python train.py --n_layer=8 --d_model=384 --n_experts=64 --experts_per_token=4 --d_expert=64 --d_shared_expert=128 --activation="swiglu" --moe_layers=[0, 2, 4, 6] --router_score="sigmoid" --normalize_top_k=true --routed_scale=1.0 --balance_loss=0.00597 --balance_bias=false --router_cosine_scale=20.0 --init_std_router=0.0119 --lr_router=0.000581 --n_head=3 --n_kv_head=1 --head_dim=128 --vocab_size=32768 --norm="rmsnorm" --norm_place="pre" --norm_eps=1e-05 --positions="rope" --rope_base=10000.0 --rope_fraction=1.0 --qk_norm=true --attn_scale=0.0884 --tie_embeddings=false --parallel_block=false --init="uniform" --init_std_qkv=0.022 --init_std_o=0.0055 --init_std_up=0.022 --init_std_down=0.00476 --optimizer="muon_variant" --lr=0.013 --lr_mult_o=3.0 --beta1=0.95 --lr_head=0.00357 --grad_clip=0.5 --warmup_steps=50 --schedule="wsd" --decay_fraction=1.0 --decay_shape="pow" --final_lr_fraction=0.02 --batch_tokens=32768 --seq_len=1024 --doc_mask=true --train_tokens=270200000 --steps=8246 --dataset="wikipedia_en"
Below are experts of layer 2 (counted from 0) of a mixture-of-experts language model. Rows are named router (the router's row for the expert) and show model dimensions 0-95. Each number is 128 + 32 x the weight over its row's rms, rounded and kept within 0 to 255. Numbers have three digits each.
After each expert's rows: a language model's description of what the expert responds to. This comes from a sample of Wikipedia text that the model never trained on.

# expert 63
router:172103176134157102078165155175126151122081119130102080124148180140143119108197161172088163114118151208165156127091142123113165092135073157162108122102120142139128122141123141145060111122114128218096131151141113148125134116100128155134177098143076119162144149102112110148150152133093005171
It responds to: Table pipes and that-clauses

# expert 37
router:154125129188184104078086072191103152128116122116138081098095083130136103141094172108108083156128140134080128140137142087093112132139097145158139114136119098150156171182126134170107145100021127140144150123159093125141048148137115094147158187136084085203069188139133156130139094100116139151
It responds to: Clause connectors, quantifiers

# expert 6
router:157108161090099139094146187122069164114143128142096117133112139128184131136169167158115140104114150094110157089138131112104128086124102180141055133113126171152131123095048151149132055121093197161100119159129152124115091139125159160143163132149095140182145162111109084157092170129099024129
It responds to: Music release nouns

# expert 19
router:153077127137148115063119184150117147109139098142127104090178142098126096083123129083135176107149169145102135085101140126079122151167093160132066097047107108150176117165062174138173093133079164162126116136138113132148134113152169159159095179124073139132167148076153108133125134149085059120
It responds to: Served, for, headings

# expert 45
router:177083135115181165067192130103085139145081133069111119101173103072123130099160142099113129184081117155098115119160116126102160117136085183147089138073125158152153139127090158169082100109113152159086078153117146149154107114162148121123156131157091120159172147094133088144121163128095018074
It responds to: Auxiliary be verbs

# expert 10
router:155071146125136105039145097153086109130093109096126094125107113094151094076161152143088146075105161173073168118117165079084113175152062138141099128105115164150154115137101150095105089114080126162097097116108104122122152102145150131168122111122104130176175181099147126146118141157108021140
It responds to: Closing parentheses, name pieces

# expert 60
router:127102147116128081117122155128102131102104163097077159120125151104148113123160151137107109145123121158123153077140159139122148109137044169112099109067140154136148151102035120131102062114123134173112139118101155147144111131099124154144119154157126122166109119126138085142131141105143000102
It responds to: Infobox colons, election tables

# expert 49
router:143128147091114116085091120117103145137122109118136136161109103107116185075136148152099120120095143115088147109139112095087164190166085174117071098116115131162127148136059168095111101100109173155086115145148199111091102101158154096124085129144077133157183119084142119151099150129164000097
It responds to: Closing parens and notably

# expert 14
router:151118159104130093077133164151098145122130121168147089123104155152110083111156157123173173105118152105078151145189178097078142105149108141135122128111139165102138108151089177136112102102084110201128119118144137106173121164127115130180153115102130127145079157117124155116120166121150146128
It responds to: Word-initial prefix fragments

# expert 32
router:188104136102135132053124127087087165153079135132138076105133129143152098077154149135071139147085180139083148104165131134120106084130097192147145110150163146160165141098087160114096072115112161191135132115168103154124109151148122104158096106118115143130136145097156111131111149086149028118
It responds to: Demonstratives and table punctuation

# expert 20
router:144072212105178137095161164104078141109144126168119075152170115104174128071143181124126177218139153115080145090098171156159166134110077159149119113074117115168127124120179167150082052121113125128117115119104162142138054123186192102149142076137088140124149166089107071114139166135174098136
It responds to: Prepositions after verbs

# expert 57
router:168068107104129168065168144140067102156073106088110101079139127125135152082177167149104145168098119148075121141169145095096136189144068174150099109081127141155141141104098155166105048111096133141105088113122174118113142116136153104153121128143134129165171146084166096190081129152085168119
It responds to: Coordinate digits and modals

# expert 24
router:118080175082194117108094106148118130135085093104107100125113098121120130103115088115141126097110157197086123113114142087131135169158110180118087130129108156127142110128102102137111065111072144170074147106138123129184104092186132134119182133159123106169160125083160086094110139123128023131
It responds to: Ordinals and rankings

# expert 15
router:126120133094129138103135103142131082143083152151121113126136129141130082111182176157079147121118124170114122102118152083157098165155128127143086099126114112157132136135070115129076096094119093136103151126127081172142072136166104080142148134170060164158152133103151123140105124108182059137
It responds to: Phrasal particles and titles

# expert 26
router:125085111139151103120129138139111112152132104081125109105152116106132110115134174188106134129109093156103165120155161159151144146129141162120109090083135129156084089125053141072120111105134136159120152163169085106144144115099111057153098141101079088200189154108103110167127137224132000128
It responds to: Table row starts, nationality adjectives

# expert 30
router:150081099125149100121164083091077104134156131103164134132154111122163109112196154124081142116127178114071146134156129112141144156132089163118136103158080118183197142144112179081104109151082137135127109163149126130151157113142130141161116143135149097098099143119162095111086167141143139094
It responds to: Table cells, list dashes

# expert 43
router:132080177149127120090124085136085182120111145136039115102137061138109127113156114116104194105098155184110124114152126120066112133234116174145104122080097204119128118136090150114093065130150124159102174141103141133147161098116158104127124155138127162130159126124102132193102141079142139164
It responds to: Passive participles after be

# expert 33
router:140108163094192065043174196094100105148099110088090094098131147116083105061200209132125123090111178118134157142132113099132130144111138174125115137057144138184137146151091087177089120092085130194065181112161102128186095133164110090154072136160089130183098118086164099157105198114091135105
It responds to: Line breaks and list bullets

# expert 17
router:135117140112116103095116095106106155088108136119124134167107085115134090090122151163101123143124171137090139114103144122089156152137083153110107140080110162151156111147071179145126116073110135182081188130119187114135115135155113104141130118140130130154124143111120119170111130161123009137
It responds to: Quotes, headers, table fields

# expert 8
router:171094160091174112074158113118034156144098153161150105084117157144150157036141185158106140134093136191120171167144151134139195141185128126123090137124146164071125085160093155088067103157073146211123104124082159145190139132128139150199130166164155122159136095119115115115098129139139156124
It responds to: Superlatives in sports text

# expert 28
router:136087201086131122076164158120117155174106103126097106098120113129160158109135154219141179175101139188100144126150103123129103106117029176134078144109153152180111123147076137186126092140095128146154119133129193139136147128095098141135118151123102118145147123078119086140122155136060008124
It responds to: Sentence-opening discourse words

# expert 50
router:158092139113126073076142142118086181110080136078126099150161090044088095144114159074115142105137139113139117104051133116089142111155102192119062162115129180143152140140077105138132091142092184179108135109133107124111134129130137106165135151139153142169164138146135125145078118111196139106
It responds to: Articles

# expert 44
router:139099196093121104076163128144076149132114109070140111155159131154127055011169134126121150143135143160114164116090135084080170077092098144119110147076141097129128144101067138115150102113129148201088129125165151118062121097137113096137157092164154126156154177128104090129130136102119050115
It responds to: Months, when/where clauses

# expert 58
router:163077154100129105072110100146105158127147118131107139158128130096104094124134143150120142134139160169100110095152128126081117161183101110148110129126114142122143103129058131173100084121059076190128111105155132145178096159158125162118142102147093098150116126085122132102107133118118082087
It responds to: Subject pronouns, open parentheses

# expert 0
router:153105110083132093058101121102092092196146114151101028129185071143132136115146116178103164143112167193113152116154146127061124105176093135121078145109097183140144131130061124127132093098086127173149142151123129173190101142151102139177139138134150124155145168067150131126110121172125173165
It responds to: Clause-ending punctuation

# expert 23
router:130110154093170144037142156129074119150119135064117115086124126131162117078164117144123134132099110178125139136123148096067155125100111166128082125104134080161157162100118166155161085108107184140095120157150100149132132121136143096186127119131095137163117135105122094154107145115188029119
It responds to: Comparison and contrast words

# expert 39
router:135120168081155144027123146116120161110104114128103132105118128168104114071088137110107117118123142155103150127158151113078197125135137130086055088050105139150139111118046114151132096097090127188155135130087090135153145166211153094152147111076123120145192159035116121114115147110153151057
It responds to: Mid-word name syllables

# expert 38
router:137019161099171119104099116145066131136123093135138075130168112138123089095134098131102174105086122139112188098092113097102136181146129126119100150079141150121113135159089119141136130104047161182126122142162138178094112123135131054155147089178089112158153105120201108150073128088134130157
It responds to: Numbers and comparatives

# expert 13
router:144071167094173124115181123113051100101111100112145075175127115141110124098135133101118165099105164182074167129164171100074138106106119150120090126078129174155182108136099133128109103112114152160074119134109103148152095132134147096184142140120076115148203191098138108160156141075084000138
It responds to: Table separators and "based"

# expert 46
router:174092146057137057132167168145082164121107140127112101186158120104105071125166133140132091109103163129085167127141133097046143128135091164125110146097132142186142172144097140096128108086139160163130103131086151187179118128108134132148139138125111111158133142093144093112124118158135125093
It responds to: Apostrophes and with

# expert 59
router:130137136083165089133120142141099082129147098131124155095144104128139124075147165134138160101138168126113172122171133103097128127142072157138052091082123163144132128145076124131175053116131122156100134152161166151106121130145139112161126135136136140159169174171163102129149148147128000152
It responds to: Word fragments and debut

# expert 51
router:157072154102154109052149128134055156138118150108123117085123134082122107110108159105103135122098124139088142113125149105097110111112089163104041107107116177145136120117097127113134112133129139139061143104139146144110111130148135107171138139185109098142129167118143103168111117079142000121
It responds to: Infobox headers and non-Latin script

# expert 7
router:192032152071147110128181126059145136118096131117130151080126161105165134101112140105094112147158137140120141150169157113094152134195110158119089131097089131181164125087070190165151117137106132184071132115076132132154138132128136153142103116137127127134163144073176069119128161163184125131
It responds to: Table and stats punctuation

# expert 42
router:189100163076158088116158105153093064102121135054087120147108141093117085088102127134124133115109155156128133150140092107124112188116115198138088099148128112157107149155043160163148135114091096185089131104089156107146181090135168162173115100167100097180129202113163122095088131144135038130
It responds to: Attribution by, infobox colons

# expert 27
router:171022160118181123078162188104092148088069135109106078083127129107110144115129159132113168167106133191092139118136148134107140163155067157067089151097105169158144139148136113162091105073100128113085160128156145124143106119123149099129111137133113093148181143114127104191174154126110110092
It responds to: Hyphens, dashes, table pipes

# expert 36
router:151112157080128085106159194106081163134129134107095083087148111127119113078140131133084085129131121134056162126130115113093114113141112152098101146143106106142156148096080145082142115095121117174097132144104149148171138106128163093177109072120098108147153150079135078160136125128134042094
It responds to: Name parts, institutions

# expert 31
router:139101141111202146128145116145058141124114118154080082123145135085124186096145130116126112134132151164110190116153161106095117104130064189129086107069136105188130133139116137170136104101057130201140100137136147147147160117150152079126108147155085137194185158118142104137122123139136000132
It responds to: Section heading markers

# expert 18
router:158087117109142118092167137080133159129104136122111144097148102114120120122206159135105121120070152142085118136146157093142132154145110200134111134096119131148136133162159151129079086086094146112134148097146145087121115089129139069102155153134149117133157158128132131191121141116100101117
It responds to: Copula and state adverbs

# expert 47
router:151078107107143103036142144126086150146075118099143122132113121139095133100152157103119143113097163107101118150159158102045101132164070154137087120065102147128166145146120149136105137108069107158147148138163166156111151090139174131141091102155150124158173160075163119174094164123113009132
It responds to: Initial capital letters

# expert 52
router:158059155076130129088104108135080149114082112176139081083153122139172080090174189124127147134128147095055128107126129141111142184139026118144078111073172172179130125123056154180071057098110142164043082099144103104151125100140151102154157145168114138156146168111162140137094120141180161151
It responds to: Table pipes, founding verbs

# expert 41
router:163091177128149159106162114121061168142139106098121093117145158140115192098141153138122156127128146210113116130136140106068151126137045160119046090097102147166171129127068147160109096145104115169053103156090202137111143089150135078180141142131121087158116141123120092124127150139085151170
It responds to: Relative which, closing brackets

# expert 55
router:141091193116158149059143153129081120122074133121105078121120143108165103075142188203103124133119181142119167132110175105084155120109092122164036117077123169141182147142075133141083083108107137176065140141113142090103158090091164128146129128124096107141168171083121134143104129137165004134
It responds to: Preposition in

# expert 5
router:150130157066156101101165110171059166151079096096115090086134108112088102117156131095119140079142123104095126102123112096114113117182081123139130090071108156167135119127074120125142115091077127169125169140118109124125146150077145051122163182124090111133165196086156112161157201145072150097
It responds to: Noun and verb suffixes

# expert 40
router:144187133146220132109152123146086140184153080090151115180157160120109108058130144118122122083116094098147086132118144147091104116179097113162121118123072144123116143116131110144102075129115103156116114178144085172151177122084113198128094077138073121134203142153096192144114170167146144087
It responds to: Auxiliaries and infinitive to

# expert 54
router:154091156125109110102104124122093156123088113111111091129141142112128136117162151110115177129125150123081174117158127135100183153168059151146102112091117128185143121105105141152152080128093091172129146139128137142140095114151145109171104137149117126124147087093161034123094131109167000120
It responds to: Coordinate digits, fragments

# expert 35
router:130066098107082124130101093107070172127110134073121120173076129198156090063147105104143127146124061190116161125113147095109203137110109123138065099174058102128121130123074105107117089102114156167111140132106107133104150081141176070144136102172107161148117163122089128127128162126124116105
It responds to: Elections, sports, infobox fields

# expert 12
router:124095082102137157107107161123084135071152104092139071155113137104113160094106098069131146135110123215084145125099104104077167144154130149132068119078147128174127146141060085148118136135129160156062085172145110171149109128163147100170108162115125126180129232095152082157125142141097121170
It responds to: Common nouns, table units

# expert 4
router:146125158101138080033089123144066170115071110192070147113123143164090110126169127108119133104115107138056123153156156110108145118126123132146096096043110152153112137142071121153113127110110092188095125123102130140129151154217144156166133139042157106132097162086108100126101163100096146021
It responds to: Word-internal name fragments

# expert 34
router:149187162098158116044120157116054120100097123127115144141157130141080123112178155111111179117122136167130124086153092121155194150184135137119131102114114152187198083105085148107113099097080141194131112105060108096144140114111156145133136145114152162130131170104166047135091178200127137101
It responds to: Common nouns after articles

# expert 3
router:147107176116166125123136135136101154119115117139118113189150111173122084079125103165093142135140139106129129096193142167089144145150065157152127128097107147139145109104077137135153115167074133164104118134122107111157116121156177085174107113132096122153177127079172069107114170147169000143
It responds to: Sentence-end and word-final pieces

# expert 25
router:177051096140112086147135119146096128138087151144125107140128073099119130078128143135093127083100143115092137176146103110150089124112083154130110086068170102142189127036112182152104090156063122130101151156097126106112108131115125116157076134144115128092201099075145049105135165168162088119
It responds to: Other and list punctuation

# expert 9
router:137092152103142123080102153141110135110133104058156127127150117121141078087134186166095116142087128205125169096120163111083171107083062182136108095039143127125128130166096127080111088108103151132064134099138175111117135151103160081158142143135120107149139150108165148124105188110188172144
It responds to: Word-initial name fragments

# expert 2
router:166097131122143122081158142106089174118116097074102129150179126123152095105138138114105099133130180157086132137153134131172188125155103103128125121087140158154187150143151156100071131123096119182173169172126121128104095146136120165118186128128102080145139155107168135178131134110200099101
It responds to: Copulas and as